Weights of a small mixture-of-experts language model, trained from scratch on English Wikipedia.
Experts: 192 experts in each of 10 layers, 4 picks a token.
Below are experts of layer 5 (counted from 0) of a mixture-of-experts language model. Rows are named router (the router's row for the expert), up (a neuron's input weights, with its number), down (a neuron's output weights, with its number) and show model dimensions 0-127. Each number is 128 + 32 x the weight over its row's rms, rounded and kept within 0 to 255. Numbers have three digits each.
Before each expert's rows: "mostly gets" lists some tokens that are sent to it at least half of the time. This comes from a sample of Wikipedia text that the model never trained on.

# expert 169
mostly gets: " Smith", "ć", "shire", "ford", "ville", " Washington"
router:098124155120175133113165133193138081136133108143141099142178130154161169173136116106084164138079153114104123118143107150036107175138155095079136118061128120140211174169132186097110130144143128123131160127095123129116140158118111125107145193142118159143098111120117104108126054096132120138131120086107137184119163074134108114110130080091175131068146062110119203181068140210120116124147
up0:049176187125137146148153154152135132152155113103145121096140170151154217132136087154093144121116150129109142098082140144136071186102124112166092075120107114147151186165113116104107141171116152164120149159085139131129127174112140174144147174152094074137092151164103139060117143144169168191147159154122086115172142181172082100074166148122133141123159128117071117126186112120061160069139
down0:115133123173140145137081131083108156112111137088161185164112109131147140087181173121100117069176078136160175130110133144123160116089145175137128123099139177137063142090099132136158165190119129104180116121097088099093153098139129128051142096118132151149144093119133174133213103135183093119138161124193163150141087065093128158132085061116085131152155088152063115100129152099156150066118
up1:174110118109164082135089090130137139143113074125093147147152140085202158126106147165109163127130100150103121076122096120144166103141161204129143155161129129155109151090099135132129096041153161155142136190120149060094150155153132130139089127192130116159145181147116065075174057123158082096121166072154076133139171124098121089116158093094105164078127194166130121135086108150118140138089
down1:150140144110092115178122149139130062137101143125146165128119092131120126081157127166165131139168138106154093129115157157127156128120080122143062198099113062193102182119170125139134126120143069119078084146166039095125102105118078140136071096164127132079094102164103090120128160161073125089115128161161115124200078126141170122172135127153099181102156097084116145131094199142100069124125

# expert 131
mostly gets: "ium", "ina", "ia"
router:124106140122149122118127160154143146176126105138139111108198148127166167164173142085135164118163139098126129095166117144024081164115120084109145164150104108138132168113151140160151140151162117133137178109052135111143123176215111133081099136126087169121094105106149102131112056119160128124094096088125125151103183179128132142121080104120221101076151075120186176156142130192124142140156
up0:092113154164151127095142106111117160154078141120180143148114161130123116146072135231111087142185093157161163152128140140099068117083112175094141086148122203122108113159084188111167139139155126103146146082136155159126088131110112130197132154147099092111116155149092143116069121109089057156168212126155204149155166116145131099120184116109133100112150105103152108090158114163141120178116
down0:115138061151123111077099143117102157137080091104154089101112063201093132133176164162109172131134087143095124176141134168128150136195103151113151107099136154121140113155167171149080148133092131146110099086105161137130105092135118141104152203119200155116077125178145187140119153161149133091134151184146139134105144105146084149163110118148105203111133085092151138178157134045080133179094
up1:115113116122096110182116202092113171143144098148183144144116140135130133136180118147136062113149093142100093147124049133144111127109160122118168118086170151135085079150160128165179149089174141111116113150061153185115108089106149118164133113129096228144114131143111149148120126103090149088139138108187141139144150098162160136137166147067138120077180164139194033165149104086156113102132
down1:061151145098063150169143109089163059081100108138064085107169146104126157154090049133111144151126142118101106131094137118128089143149135095149094114111132077126093096164125134135080107142058149100101111098142127162157125087166150070130040112148135090190135104057092077063165148117107121125128080097118059117154121105155139147129122142132130166165136121130156176183134143132121132102085

# expert 34
mostly gets: " Jo", " Ju", " Je", " Lu", " Mar", " Ja"
router:093094155151125105071152142155100138090125095136157120121180124142163143172147081064100167137119156116144150110134112096095116137119184137089167199118109115178185128071117186126160129111164118154049159146103126112097078180123115122147125124120132133159086125125153115193136146150168159097109078115124093164077236156114057135081078117125105080106105095084172126165117120106137106130125
up0:169149058112128062168175116099108184104170090106108173155103139111121124097097085107135116122137123148121149104121169151060163135117150073140121197126110140092124101192147164123087129130133103124069165068147123149167079148163110138068127071141129144152195129150153122088150187136163107098143154132139120108130132073147185076113089113161172101085146114177154121077144142075155080151156
down0:118175126132142131117103089135129093061145037055158196085122075107132138125166159147091146067108183139126183133123121112117180099115146160087137122111120197068090096150097161101125144105122162149070106114102110161105108161146181142118148109152114141075172153140093143168132127094108115178099078115126110112179141154110093113069142103094153080145111104184145155121156088114171071134130
up1:116111136108188140132102113108083141181106199122157162110124131126151061096038153101154087155151116137061099126137135159107127147130173132107082173102109131097131132096166122142146126113141106080144137071208166182111082198120172197100127133130091146150091149128127150095130175094138113122105082162127067151161134141175107111132115155171167112179102117127187162090104127144104171177116
down1:135129076170145115117117154070129148067095036134159110142096130123174123126126145133147126089161139091126127077106171131150108082142138098120116081056061120064123143136152102200153116142126102124102075190160086083121108134132089094080094087112104137150149159143178107142130108089063170110162123192130184083134156142087132108115142087081133107132120133099142138128054107168124114081142

# expert 20
mostly gets: " Mc", " Ko", " Sch", " Ab", " Smith", " Bur"
router:104078202129166128105128139168107115116137087150177125112160145164164100157125108107086120146136137097103151101113111138081085163124176088092193194091067092162155178090128143132143182127166102113042147148128171133111083147102095111103039127088117139127093125155156121151118075160158118121092139127099117140102156143142078178076140107109144088110200089088143168191125132158122125152131
up0:089153130157128081125095161093080148187154122134130086111086128150164147161105119159095153115179134104073133135122140089152118169163103099112107148115076154156186139128168124153196114110098193127159120138145139174117109161144118167165110145099081167186196128124162093185074143132093131098172188159157105110145125118081158162115101164153096134071132193184135167144070150100191141123130
down0:189068076147092111178158134193133179116158162166132169150128107108198105058109134108101146135141123165089121089083078133132129099166155112096124097164110120066129116118086119120124145123112130089117157140150114065121142125067128157076166083097088130123150166162100134162097175092102125133122195190139149153117158104107159118108102201118142114091169052150118100100171106092126138112167
up1:080178123140123143148121135151152136135136076110118100068099134125107095124087154105118147065055139164137128136187113211184097133107151115128170093204143138109127108162102129202126113117122179095056104117163131133145108143069116210084142168143098133155137124146105093060134127122094147187113110058122097126117148129135106140138056142110176135076146133144075147133098147136132132167168
down1:078145107083146160173138043157116195146114121138120128161177075096108133106127093159155144109034186178120106133161132139087096127142091140148151115118140119094134159087118171123128129121130177096107125090130076160123114194175129133137142141127112103158110169135118173118129082115167140132138129157128170127160144150057135067139046152132112150094110161072070182128076184159106087135146

# expert 82
mostly gets: " London", " Paris", "shire", " California", " International", " Royal"
router:070143171102193103127141150169137138167115065128188081136182102162104164131114104085080149111158140123171146111171129149096143134145145134075098106094103103164118186181135141119134163117171116147116139157126155136077144159197115125123089165152110170121129133098144076138135089159086144123134087072132122138105205098126071172121096105048128111093175103074135156147070146199127119139137
up0:139131156047090135104118132120148133149075085120100124171179106116105118087139124138179084173121096124103103125097148075149101117109174074152135127115088113151146150166154136135185136147145156133077092139184156160124090131041143168055081124163167177152111112153166192066082183128132158170088146150154129109086064138184121127150152154117140124070152097157116144136151117111164169149126
down0:051139107063116079115097160105150089109131043148126175094111151106097115136130113125148177201180142131122086132144090056149129140132167123153108197095113138102101139094051121127087133127099106176061110169122134098114128137149132078121111158119094147125134101164200122109117144147187153160073129100131127078112138121212097126107171178137164157141147126105132095099112140087154132167127
up1:169127107137144130114160145136074115141109149189139149135175129095093131095109142135125158179145118119182068025158124129090191121127129108092126093131105099083125179158115142140165124140112122132156186200101089123100125108151182197150172211122074120173124120095128140179111167126105122134099111150098117088103060139106102174127131112147104097123078141100176148041136144149159131137105
down1:133179087125076135146137085118112093114147115153173111123110151128130137126116123144173099150070073067154088066124161093127112098185164084153160107104132129186150102142084160092112115124075136164108097165170132148132100096106133185106107144128121126080112021155127122113148118102087173095092100095185106118087108110068139083080117084131114113096130119088166115075117136169167134097201

# expert 188
mostly gets: " and", " or", " &", ");", " including", "),"
router:121132164140126119057158116168134108206136084156156117122166117132175154120165107144112138153142092117182155099204092122118069139104141066104124150139065103149151161104160146105162160209159068110122142092105160107128126156121120171110086144103097130132097085089169121121105128139124160123100095083118092183085162119137082153118101037114169039103145133116171154122116136109103148164107
up1:153161148159154118137121132177104124122140145137105126137184124158078107104096151147129094053124139112127137095128172158098106160168172085136082103109137156158145127156121098149131157083150084131150125149126115150109100123056097101113180105149187103108140137052105073140195101090162138180160100103046086117159129096181148185095101127143166119110150127137066210190093153154172132146140
down1:120166130110143154075165105117132119147119106103127103157104122165128089158131151140133065161122158163083180123174117110118122129146169155128145137119134062164142127136104142130062137124093182150151098122114237153149127130113110141136112031082098049156182120110152154145110151129151137135149137109137146132150144186092185187138152127120138141133157116117211158071121023151098097115131
up2:152090141150101115165069115218111092108158060158156223159093125128143130159115132139144069138142151161158112143120152073092128155112142142170102151080163165133129102147169107148108141050151154168068141116119105136118172135102137055129145159152090124099143149161186139115126144164091173145150125178122167120128104140120078077080121153177162122155132154164191114131169156144097075115142
down2:149147144109134142114138128097192093182132114112101095061132132087062132160096103134128092169158106097131143180118085162111158098139127140143150148110140089131088073104164114123178088138137135112114124069075145159119100108086140142145187107093092087158099103116120132108119147094195095088119112114157133119180116113203171107108212128142143103131085132163095106114155144220119220149144

# expert 105
mostly gets: " –", "),", ");"
router:091106211152135113071148195169137123134161109129111119170134130174196185154170130130113123151131127105163141134204099138116112164122164089122148123124058113164122191078136172054100180163173098100099150107060138090124132135136121135103127126101102171136120107103158119180093085126118126101115115092137133137127137143199089114064085063130140101097156080116122133141105137116054141140110
up12:129137113174090102056164077138142116101126133074118135169064165178131176158122148159150112115102084111108118098136162071095152118152148163126128150157158136087157111206130116112147160103108107160127154148141120119101097117149168103148139211149158136152147096175172174108121088126155112140150127042119177103188136093084109172129129145111149153109161198070216135107169147101148115150126
down12:094061142116153096121091096182092130105116151140092161146096173106141115131157155132093154136065111174193125114119130101093140130073187177103140124170158132193165129187149109088102101117132119109118114107123183089106085085130083128177127086110109097113177114117157110199057115168066201120146135174121133150122139194161075134134139119130091105123086160088116134077109108121148121104096
up13:127167121064138143076092047131094146089182075151139123147130102115149106088060134158189194164129105154100076156136109156106112100083118103075126141103093114180171100115104139102140130135156088146108148085143158102180131137138183090087129108080110181108130109134116120104174098128126129135138075115090210088128171115183127120137130127152162154152213170137149169141117123156103176122144
down13:172111146165163162074158098098104132167146109215090161130059119137136127162127140192106144087088159116128139166123103125159152155071163175085157117110114139098088118145122105078126111114127102132120099130127165128154107176121109149121087144061141128165134166159151189081188188093186092122110126161127146164116140036066120187112135172162125103155092157133123142107133100136165143104082

# expert 140
mostly gets: "t", "pt", "at", " d", "ut"
router:097099137117181093122149127153109102150170131178136112125175123148112186188160119080103181137181149041172141109159149143086150138113126108090175099075118081145130179132100114107117148169161113142123143144137127103101139138151059160097102218117032152134107152139103086126138131173125112105154110134104091157139195126191093181133106142116181103132130137123135156119090149119094164188100
up0:154116089104194165158082067162097097138167051110079123108110115147157158147100144169105135127106178113157122107135083136080135176121106157118187145099117075179098161181108072140145082111142125146118151151100161156138135121108105135114151094104107126088055097071152132124094143144094100104106110153182168093090182038093154115114139133133138161156102130106146208141134072108115125149160
down0:132173147121181127143093143145123119128113118164098142169170093124111083148140115107084123115197079107094167156153138087127145136097079135148137088109109103125130056163179037068102178147159146104140172112121113158120129169107104142133152125171114200087078094137142066143041107084102160109136129118159148077133087122127149163137104110103185154108184116148132098074110131177154154181119
up1:087145107186151159143140149118171111129102140162109116142104169137154112173072134132118112135149122093164158123068132151186123124108125128172137169082114091188129142104119163132141103134168121133136133139105117075122077148120093103116096163152119136067110165168169098101117053125102090113144132147061130118124155108152134135125142122092118080171101071193037080074044083058088102110120
down1:111081150095095145077140131117131108138144181183122171120177094151116172142156150080155219070166154101110082099091118121139108170102096126113114105149132157107182122129133101103156113116108134134109071162134130132079162115136132177204145182095115104110148159115175088086127128103105190165155163129140134197110078138130148077131117173116171087153129155172087158099146082153091061151094

# expert 143
mostly gets: "ã", "ó", "ı", "ô", " II", "ă"
router:092139161108173067123173138178138155098121085127199095193194138155160189121129108130129182121190107082100163109159148156101170144118174136076147183107083135168156187157068120089124143124134098158111166140089157116087118194105099158120113138079127167128116106157118077169117127138150122099143136120094103143124166130156121119130113100088193154072129139152135175120048120131138087138116
up0:115084077111146109087127118120105144168096168140123085134103101076070118124160113126116131100090127149123154174117132153116150080116175168080116143178114160155142146148141190139106149171151161122129084187147135168087202097116087096079094106066190131119133112175120147139119122120101134063134100172163083210094152117138126122184143068099156134082150120113164141182122052143129120095087
down0:092123132091131169125113160108091123121143112116149178127099152170108162102132153128194136181121088098076125112139149150137139222112072139154129142173128097181148157123062091175108080092118100102181183131151079110144169111175124079174169154151173146109150113182155095079121146084153140149164142161090166107129073111148121094081108165096095083132105098171130134100134141132109130203086
up1:156163129103139105097120185172111223153135161159134142135113121176118145149124089086102091097129198149090135107090077139140095152165190119087086144118156197075143149111160147160165115095182057151150077203126120155169130110113165135169101174116139180134105159111138099109082116104115058169145098085151121135094111135103125120096106150099100193095130143124109107145165099142129179138122
down1:155133080115138159108135142134161097121137125107165098078176130127129080164158075144144124125220135158156118175109139135143116146134070157102125127113150148088181130169106129158088162126069163096116131205106133148105146173118122125166073141087155090141152147122102144174135124150119122145138141169119185121137149103129130103164119041102141134206104146123121074089051157056150133043092

# expert 46
mostly gets: "ers", "ies", "ities", " people", " children", "les"
router:082112137106159123067148148141076137148128112116149110140192119238113154139117123130111160142183144133123152083131083145093143148159132120120194124082085100138193186115148149130094148141138112135133141104099164114133088152135129161089106140091113131104118062125135146127115087154135131118110152111067088168082155131152151081135104114086207053085112057077165182152089175142117110161100
up0:139130085130130129158134066142105113162082117206161137120174101151123218155090063147118124146121113130133155179094128212150139081199145191137101126184118171168150120091117090117133101137177104134071133072138111101114124103183127122174119135163145163080145149124140113094166105147087116102121077096107080128077139145138127113104169067104137133166160117096113157193083137091122119118135
down0:132174095092106128132161104137153105163155105146133156164080105086147149159117181142084187150145168113173111102121093125127130128155154146141091066168067163094093136160194179131119091159112105157127101151126103097101153139090089111126097099175115181137136149145103060098108148143113064058052127156148119149142141119074129151082200114179108055074098133135115156134103137172134164105144
up1:154114074132144137124066169137151165160185153104122135193125171098055146161124123168102141114051144104133188092125100156145064104145154144063083096155091115125160147129143111141107152123086101119177108184098161176078099165169104112113179166145093177117069132126142130137103114145142144133150101090151157115156157119143195130083089103092153139131143154091119058105139149128117095177183
down1:144093102142135079154183082155131136102159118052145104133122119105121108160165139198128116150196109070123115119144081124156189137127177133156114106160101122145102101116061113137127132103100134154107144095112123153136127071118156155108101195106063071121098137082137198109168215127107146155150152130200204129141125168103113091165088105102133095171138099055148137113138125121141110149153

# expert 134
mostly gets: " &", " Stadium", "_{", " until"
router:167122190136131088103170158173130167130127103146189111132138112117159192176178122128118148209158158101154159065172130122111142122119172137120116188117082075154144173101107159122132152163147076149112116123075183102116078144111140186081098130172107118115084080107169090112086113150083123112150119096089127112084140182192116119104090085128152080098156105086182122127102124126078140133096
up0:143083191101115116155160152135146161151142110103178099132135149061121105090128133161120098085078136053149117111123105108087147144117106133149181147122147097117171177111088100128048151108169160140133103144175137146123046120079166114140121136114182118102157167132119102129140115067140185119125116137076102085111105144160139103072173118179172121139187074053090070109107130133106126186126
down0:052122093093127120161045101111108077122178152131111160152149130160132111137148104068152069158116160086123143150162107134186144130095129174087142093140100155185073163125127099121149158129173134162092088118144113128130167151107111129051094123150139163169159111196098162137082083177092158087116111111160138109156114112133145118125072178179119137108114200206147128150103081152113142110128
up1:098149119177156077085094144191117096102127118134128108131143125076175091114103118184131180155157107149104159061134119097128118085128131116087175072127168147143160154074145122056135203164120118126158136139091129119136131060133150167143103166149135202187073107142138097147147167162136068133146112110150206138161070119119139126082063120175095108143153086110121102148126119147182122125108
down1:163099160151101108111167178160130169114114117102110128129133132067144176127094127138087167118098126137133120144131169110195094116108091105122138131076177144134115135156184116134108126091181145159131201118183144118132102122056119124145122200154200108143117045088071100133114092125102091113064125134126104122123048127088101118100121147135188100178167133110139112132111139177122153046081

# expert 149
mostly gets: ",", "),", "—"
router:129123174121157115085158200124110114172162088137141103154180148153213189129164131138123149155106127096137167087198117120076106134130136093111152163109100114147145189103142128100157166174171114139131133092111184100120137144157129171081115131140114148144076093127188118155093119118086132102124129109120117166090163085150075154108140096112123051090153056112142144105126207142109124196072
up1:120083089163098145156107115133128138129101151133136166088055166162149124171132165078120150123102134132123174065118159072124143075121137156149139112116105107186097109111083167142120085134101144127160156184104131070167197111112095126147162161154179161119124118144152130167112177156153139096106104167136092112183125106177156128090190177100175121113192136143170155096185190158138110050122
down1:127147131148147068124127116132132084089117106135127195081105114088112153126141132079130133106140132154122091115150100079138140115115092118148094173162100187113142131177135089127139105084226089067184116116098176063138165055089155109064123133091120106097149139134154121102113096149165086081149146059148124112141095125168142082150161104162163143197105149117172129066131128144146192097117
up2:105101138087087115131175052118149175080102101151107088186122120128134111135119146119167158161150121132157148176158137136136146126105063113105129145166143121122199147139082152145121123069167137099153145089173188169103139122133094147255072097115147160122150104116085146152167162097101155062104121117149104114050156157113132160107107093115114124116137162147116129107050105153138117149095
down2:037102121141094125081081154115094121216161141152158158173100153126156161120082095070161187143130076149190133125113137067067091088137145071137145126119097181119108089143151107114161136180130116141136140069117140139073089090101167139095146189132114120169160162094148104097178173119131125140145104100124146103090118120137149146171108104100120088097142132094110126146108094092153187084089

# expert 8
mostly gets: " including", ":", " include"
router:084075149137154074093132119097138142121128116125159093189137086130130217137175130114142108149115129139143107080207110125121079140089150086068174156132111140154147152068128164108124183148135136134078140130115078108146163128163075127110070164128094139136143087101165110126077055120130124107096064106130081136105220122139115160131131119089168119077158100146175097126140176104090099162139
up0:158106125141126180088178157168096135087151168129127069132124107104132143145117082076112025108202167076151122121111113122095122134141176088214118072133130097135112112137141137166120106162134115113126128123143166185106157143169171131161181091117152115121075176086166138089074125085060135119165091072159093181138133161131174095104141102099082101134116134158126125086138123111121130162162
down0:088073131130074066100132170125071103122109141089117136098108177170157138103130121134108081190128164131075077112174087074081134161099135166176198169142115172083129106123146136106116113177118150185138120102086155147116131177109099127125144085086170091115141179171193191125113119153158154151107157140125174131145128080164153095129164136132134219162117118146108143141128108148144089131176
up1:141085149116075115141160134134148089149148118131134112120044170129132097115114149092083110107111133066144102130116128156156155143100142167122094088049090070161130081119133174070131136081077137161133165126098112159134080084122145144102149102161092134185123123096056175129103095114130104146082149204086172094076128140181137139117119140120103158110181112103114112169127085196122167069091
down1:192157162097185107103120132133077105097131110119124100146145106066136166121157128133154158178080152083117155125102153143136126120160086138154130142134170112112132112101145066139106131130202154193140094151084163149162122127092133120095171072122110144165104086128154088087081150151118166109167196051086142182141114129169130117148142192088138042125142124137089129096114088127106088135051

# expert 181
mostly gets: " 19", "–20", "–2", "–3", "–19", "–0"
router:101081179163163093118178140161153099135198107115155076147112093152126132152166101093062130153158080148116134114168089147080102144119184083119181197108063089146118169115112128117162164125182148114099175114119126078135131179103069134112150161139108173151029121116145107150100088133140112125171106106103135138067129117142134112092133076122141123114194133099191108129094159156111114141159
up0:167104134114124061122092163147067161121148123151140094097094098117118173144120114060092089126139143146147200147134063169145067138086114147119152168091133120174143191112143081163156125142097141119117140129120117072128162145178111148236181102162120072102069101123095099151108146138158160098123133153115137150128155157153138178197131084140111081152177145111082151148121133105142071121100
down0:145194129112186178062118118176107109168195125115112141114100095199127166063134175100156107123122143152100162171095185197171123146079173113127102126094148156152130176195101176083148166105146155143148123075171123170153163137152113105106137075166126128120135102123120202098165108114128088143098118153102125147112059151119101113130143094180130119108159121103161148109146149074162124112159
up1:105149137076106148115133104075114088160159093129088135128135159165118154124167164115182116110099084154099108169145109124135123168141115107131132066161114119090131118140082183165085087136152040144180142087114137100135071101187112083131099129150099106078123101133110106143170137156119123181092096127156116112102097087142117138179088129107178054141105106058085147088205159134098179082164
down1:160137090107098137069099146131102161134089109134122163130124137085154114114134138138102037118097093139131121163067100139099118096125110095153187134174148047105169119089132118137118084076108156143047119101130107119117058098152148107129118142107082137123189139134143177127174124174081074118106131065115074130122232118107095165133118107120159083140082073138118161131128104168133173120142

# expert 69
mostly gets: " William", " Robert", " David", " Richard", " Michael", " James"
router:097076121084155096082110155149151105140146091127149074171147130163171133180155092094140191141117138127099148090173069133143142113132153104117161146045133094153147156098141188044124120141187088148127167133127133107145118167121086141129137130114119187154098093087172105206132120136133136117122120112133122165106149171133063170115139084101178124078130078081171194175095100163114113149108
up0:104081115121157165139090172156120117146144131141159128170102066127220201104103149103132099109083149067134154113135107159086104141090124190066092157112114158120150118114110122112173148117165092140131083116108071104131107139098164130136125155169224132085142086107161147112129155120121121084087098131136120110112160079119127172119133168053089074123124114099136132110101075143156114092041
down0:110078120137202110137110129118061047149130160100159119148101121092105160183122126171112176138078150128069162148129123103153096097186064188090145103091156152152073104155104121135154105090127141173125142207151134126110178106154150151089087116122112131138087118113104176120117132143150100108143089147183172130151126168126140175197090138137083146089109175149095136098187106097148100175113
up1:158133149074066140135114137135107159144152084097134106090087160114138151182140092148120148158166057098073149093180152169141136072116161143106152086145160164139114076147112106032118154124166135098106142085106108140110066166153132097152137056116186155091118109115177128101146110127125117136084137070165100126143117137149045128120108152109155135078151146118129217159097142116091112099090
down1:151145129157159109104155133149160114187159150124112141141083159192119135163153135143120141111087139147142167116107179106141071106138139120075165154145117108090145124089130055145112088054129134175172166160141162094082136129106086053119070173103113135137142154157143101099135142088146041112135099117206107169096156072119098145092125098151162146121107193154101131073151083179119115075121

# expert 165
mostly gets: "text", "write", "---|---|---|---|"
router:089114158112147136102161182159164201146162142151109068135133113134185181160156144088081141128203100118124117076129113146116138132093122061090130120107148103176188145089144148107120136114150131145133149105080134120068102107128082172098097172034107110185058123164155103150054127151098084124168121131071081095149136125165124137082103117076176105139130132112144143138114147136105096108116
up0:167134129171124102166128179112069128138195164111123180075124136124140100184147091112182117116098152108103112176128091134137136162175108148101114161149144141122153158091121164155130127110130124125076140095103107168106203144121140179104106157075134093152129132134101115145079089154080091150114085066130120130113132134133116105116085195197196221156090114093171056111149134152133073111123
down0:101160161137191111153173108176109112135087073135124166069091129126116143095173098108148143163058063133077119179107078069096163146139076141106155146116149081149122103113106118161098141112179116170178151114093125108075162127123169129128118184231137097123110114085060110119071140125142106144163153093142129115137142114114139076100118164095076129140133134111174095133107104161081110144170
up1:122093133118121136084198100142128092166101154082144158129187123069125100112106079095081147127100128149094171139105096114127147081143105110139142093094159140153185124099092127107125136124136145118126142040131181126085144162129137141078151093136100140165045129133108052122106132151087162127075114115118036163151113091151197112127187147116130186152056117154132128136148071124149118176112
down1:118090074101144115095108124165076091139156147141148147080161149142124112111052099102124091174129177147131168101136120092075097111090126154133061126157143124083079162116130155132090122141174123128137152079150166067165158113095068099104134079131132132094112165108162163128065166109097132144080107115109161139133088163129126141175138143068231118134092164151052061139092118115121150126115

# expert 61
mostly gets: " join", " support", " consider", " creat", " allow", " visit"
router:160075169189183083148160165131118103098184140180134091136129104107152122115174097047147190164126147115129152151178117158102088180114106135060135174103130149128143149146123136104151134172147097143105153091130161113146120135130101137122129190118066143145129062101185108177081113204157112097149076126143094124100151156150107145100121127075153125098141092126135156168075141100076157168075
up0:152049160145124125143187147082106161145134144157160161089175117125167110151059159093145133170154144171066160142169148090129103114090126165121113115088080157137151159088121064087187090099106063122120111181045111109143121167149142161139130076105154100045112146148135094105097121114130147109131148131107085083111144135127163050134107142135151155106087132150115107104168069106117155098143
down0:119158067131119198122161133112078111190137135173142092153086137090144083115152119143115088166123069154085074160122160187161099129080094149181114120134122183115111136193074092068077084057166133121129141132172146156165085151101102098107131135073165142120076118138121140109114168080107128096141146108126126126137109070095091167123172113077136102139120099058099166155154109127152139142139
up1:170127167111115137119139166100138186158137119136153166086183125117117167125127097133155163126181123049122091185106124145124075149181134127088177102202145078093178072136045129149063148118151148116157111176090080105147113152086149112109156156119133125186147182172081121131106127101113184162107138077118092106144109137105152126161174120102119128120094134115128117141122144087201096102183
down1:159147137100140155108177120161163169178167046132161156122152120141117101142126122187183108146170143128104162067105150181090129132138160171085152080137143125083157129132149126090145164135153086123105129136140083111026107159120157119099118195119057142115147155137151159125166130091127159156119130143089112079150176122114157100119133087060094122129132173093168132089104165110166145175211

# expert 64
mostly gets: "el", " Co", "†", "io"
router:123127143146184103119142134161143114170146132138170108153160167177124200135146083095118191119167142100113182124137105148093079147097225144062140171107096125171143138134145124072101124142112074127103200153109105123097143111174124116098119155126060232149108128137135099147137110138144141109097136091121086114071172136181126125092096084121124111095125074144197092137090121172121125114099
up0:112101123070172118117156121108097118151130152109094144047111166146107104117114109131157191129161135137044132109088105098098181095135157128129082135159113171119167077132104095130130124164180128138091168112144120160154036148156123123108173146124080151088168116149113091126040130132121103117104140125151094138117165182124071140129132153083160139109095066152150132175114190135127045144183
down0:121106086201092127173152104133195114052116151130067093097112096135099188145143139078188136138155083092121119119111151100176095117125130141091130183158154102116130142090101033131128110123103104129100181086119072143081144080117138109091112138140094131053138121129150145153126183111080107126118164094132137122143114055083092108167136092119106107090153139115108124125141100086168164058111
up1:140114199096142060051183128113144138151136125064106121175125078146125144137126115084098124144080123158101182185119139134141071119083128141049107086090121116101135127139158125116042106077086107125194133110100122100121115119161085059162153104109095113094141147095124159122110106143113122165075102125132064112139131142115106122078069122095146124126121138179127091093155061179152119104118
down1:107124122160088137118066142126131160099113144127127087115140138129136162128116114142151149054131140121078149150138080120159166144156125114190164159118168132154108119108131190115093139128106137111117084197143074146171108103138167088106118116116092200099142168147118108123087136151158112128158160170087156141195164107069160128119090147098139180090110087253150040159120103164136160124097

# expert 59
mostly gets: " from", " into", " to", " could", " between", " than"
router:130102137103150071101156141164135135098161065159147124174134098176173118159154104070118148162146119103146154046145096171105143118122150077128102171111115111128126205138138135117092098174162131120081144096077132087099043163165113181101095108121135103168115168081109110188127113140074127109052069119094095128127144141171102088099124107122170130136163085135161150127068152141143088166138
up0:117144065176060129152140134135124126088094129146107070162149099121150160141125142154141115135093112096141111162109135138114172116152035119137079101132140079163138097087157135148131173146128192175093129109102166118066142150106143194126150187210138143121099126170117131110106099126129157091135147088078113073196085107115133114117083105122130063116128092198167136086116181125147179120171
down0:115128142179097105117111116091173100152115152129096116060149079067148113142146101139144120111065130113137116173133072129085127124109203160085113125121122255093103110146154106151109081087087131061137145122075149107124141199106095116156120082103109123165082125161106093098105154095168157156128107137084133136185132164151134102092096099094083159161124089173145119161112071142122118139118
up1:077109093126067186102094123136134114159090137099161198107107111112178159098159198077175153180197123115123080174129115122149164144133120141174126136135124121145083129074091163141164147104170136184126131122130106118109145086116093112053133164079103118136119098096164107122123155127196090172213095092122075148147148137124108137151149097145138100145132185157139057144126150163155124109086
down1:116110176153101124137100136054141119140130167100143102126147106113116161099096162080145114157117032138123088165060102072109129125151150104131172177108129094088129087106115150076180192130128108152116123094093145112083170106133151192154170113151157123157130147123106078098061118105113120086158081050090105143117171140113163128089134095158161078154135155130115093135166153113152213107117

# expert 135
mostly gets: " Mont", " Ni", " San", " Ga", " Ben", " Port"
router:126069154141131115086132148180094175112157122161193117106156089137180142177158074104097142177169120115168136079158119156083134141124153112082146159104079069157158140066151170115144153118155106113041134151104157113098084180173072184133087118108122190118114130115134106153127101174106152108110135120115106115090184212133114144092119112096151082076143087130171155164114119150120116150131
up0:102067083156158092112113190060162117121165112074110162168175118168107149140084069154185157163114111128188180112140119133113187147145132156129111170128118151180136088144179170083190119168098160115163142134100105159084101132104109186099140118164134123095101109160120109137101164144152085127134115091110095059120091149147087111128128111133142104137152121103135134034152177134116129056113
down0:082141138126080117124126173159150139124171174085092161115159092102061137077098108104203111121169115159092164076161082130122209158151126072126178135108188206164061135122127105122072107194105186096142122139093138122103138130108123104103186170132161122135116088151196127095058186129106144162114119149150117093092119154130129158132101172125093095145110111131114105137129136137130098127146
up1:178113137107102133147084114098155128124168110122135135080149146120099132131154111108068116136076137130099137129101125137120178062128204115163181134084166106094118103130089108104175095143173157110127199123102099111148086095098080177101083163118160055168077094117125173133139128133109120139151100126156073101106110167154063075117146065151182119051124117095136177117126142080069132143096
down1:179125113116134153160150130085091106153066077137172177152136126166150156097103205118069116103088090091137068114149108148120162145111089090090168160109130114108105141124097180086086103189151132111097176128137099150131137167089142102086152093091138140131116181129101148152127127141189114136162117157153073139118089128161175043105148153091141120185177144135123155069067146080144103159156